config.toml
num_hidden_layers = 9
hidden_size = 192
n_experts = 64
experts_per_token = 1
d_expert = 352
d_shared_expert = 0
hidden_act = "tanh_gelu"
moe_layers = [1, 2, 3, 4, 5, 6, 7, 8]
router_score = "sigmoid"
normalize_top_k = false
routed_scale = 1.0
balance_loss = 0.00649
balance_bias = false
init_std_router = 0.0271
lr_router = 0.000419
num_attention_heads = 3
num_key_value_heads = 3
head_dim = 64
vocab_size = 4682
norm = "layernorm"
norm_place = "pre"
norm_eps = 1e-05
positions = "rope"
rope_theta = 3900.0
rope_fraction = 0.5
qk_norm = false
attn_scale = 0.125
tie_word_embeddings = false
parallel_block = false
init = "uniform"
init_std_qkv = 0.0264
init_std_o = 0.0264
init_std_up = 0.0264
init_std_down = 0.0
optimizer = "muon_variant"
learning_rate = 0.00664
lr_mult_qkv = 0.7
lr_mult_up = 0.63
beta1 = 0.9
lr_head = 0.00621
max_grad_norm = 1.0
warmup_steps = 200
schedule = "wsd"
decay_fraction = 0.573
decay_shape = "linear"
final_lr_fraction = 0.05
batch_tokens = [32768, 65536, 131072]
max_seq_len = 768
doc_mask = true
z_loss = 0.0001
train_tokens = 445800000
max_steps = 7008
dataset = "wikipedia_en"
Below are experts of layer 3 (counted from 0) of a mixture-of-experts language model. Rows are named up (a neuron's input weights, with its number) and show model dimensions 64-127. Each number is 128 + 24 x the weight over its row's rms, rounded and kept within 0 to 255. Numbers have three digits each.
Before each expert's rows: "mostly gets" lists some tokens that are sent to it at least half of the time; "comes after" lists some tokens at least twice as common just before its tokens as in all text. This comes from a sample of Wikipedia text that the model never trained on. Tokens count by the router's weight.

# expert 29
mostly gets: "1", "8", "7", "0", "2", "4"
comes after: ".", "–", " (", " 8", "199", ","
up1:094129151140101113131152141123116107153128111161109139116097149149128131109122102150099130163158128107104103123162137133119146112139102120131129173156091129127136094147133139159121137123111094

# expert 34
mostly gets: " Bob", " Good", "unning", " Bab", "idge", " Rog"
comes after: " R", " D", " B", "R", " G", " r"
up1:128088147155131134121186127100119162131145152121109116128144164169098166132096119051120129161137188137122126155162157126134135138140130109097182136128155119094082130091134128126106125123129170

# expert 51
mostly gets: "Personal", " coach", " host", "present", "arter", "Career"
comes after: "-", " his", "f", "c", " com", "ec"
up0:128132124133145111111077099101106139139145146089109199140113114146113161131124085137116110120134114123170087137104122135083145119107142124149132143185132150099086141111124164110115165119121152

# expert 52
mostly gets: " a", " an", " the"
comes after: " of", " in", " as", " with", " is", " on"
up0:129160093138135126149126117195100091150164120132139110143126165137132112117167118130133113108109124115172139123133191132126105141141117116060131132113134113158166123093174119131110075150120129

# expert 35
mostly gets: " ===", " turn", " ===="
comes after: " |", ")", "\n", " information", ";", "ia"
up1:151135084112152114121176138151151124148157101173136124116125101174125083075127123122140111148107096215110126132149131162134157135104094123138111127125121110096113130120100090126122145097149136

# expert 12
mostly gets: " N", " B", "N", " T", " G", " P"
comes after: " |", " the", "″", ",", "°", " of"
up1:140133100177186127092112176085129128122124130143137143110123115087099143139115137119116133133106108131143151137146127171115094169139173148145106124115109153132089126159113133139111122178104130

# expert 15
mostly gets: " land", " school", " city", " town", " area", " design"
comes after: " the", " a", " The", " b", "'s", "The"
up1:107161107139152123143130165173147148142126146098141143108144125173098139151110129122161127136134203140129136152165126186127136146146091099132096118131151128132102109089145101128132140103135144

# expert 57
mostly gets: " two", " re", " one", " pre", " three", " four"
comes after: " a", " and", " the", " of", " for", " with"
up0:165149147071099130106133131121149161099092163120193162128170094122150123166108121164118147141109135136116117153144117132102104119101124090136134096154141136138140122112063132134147171147133111

# expert 49
mostly gets: "enior", "oci", "apan", "rey", "iger", "ersey"
comes after: " J", " Y", " M", "J", "j", "ab"
up0:120147135128157132158135142119181151076188123137109131153158082102123147127139140129141149118132127146142127100151102118072194072109112112169149093147134132114100128133143128131145194114110154

# expert 48
mostly gets: " that", " which", " who", " where", " This", " this"
comes after: ",", ".", " of", " in", " stated", " said"
up0:115126123132145079157099118127113146136123116080110130107138115134104139129114121121112125136161146097163155118134130086097140092094070119110132151114143144109094145136102095142135137127136171

# expert 38
mostly gets: "inem", " Sa", " Sim", " Kim", " Ham", " com"
comes after: " S", " H", " K", " N", " C", " s"
up1:137099099125096158156113121144129135128145121082123070153110125159121170091118112162122119184098142107106112118205095157169149133104127153111133133186146144119114153087154114103103095093126118

# expert 39
mostly gets: " Le", " L", " E", "f", "Le", "E"
comes after: "-", " (", " San", "″", " \"", "ri"
up1:157111118146100090140085144116081119121107206091124084101115093151079103087124146120106116070134114113181134107111123152133138130131135160092137143103099141122099112135064128121145133113147119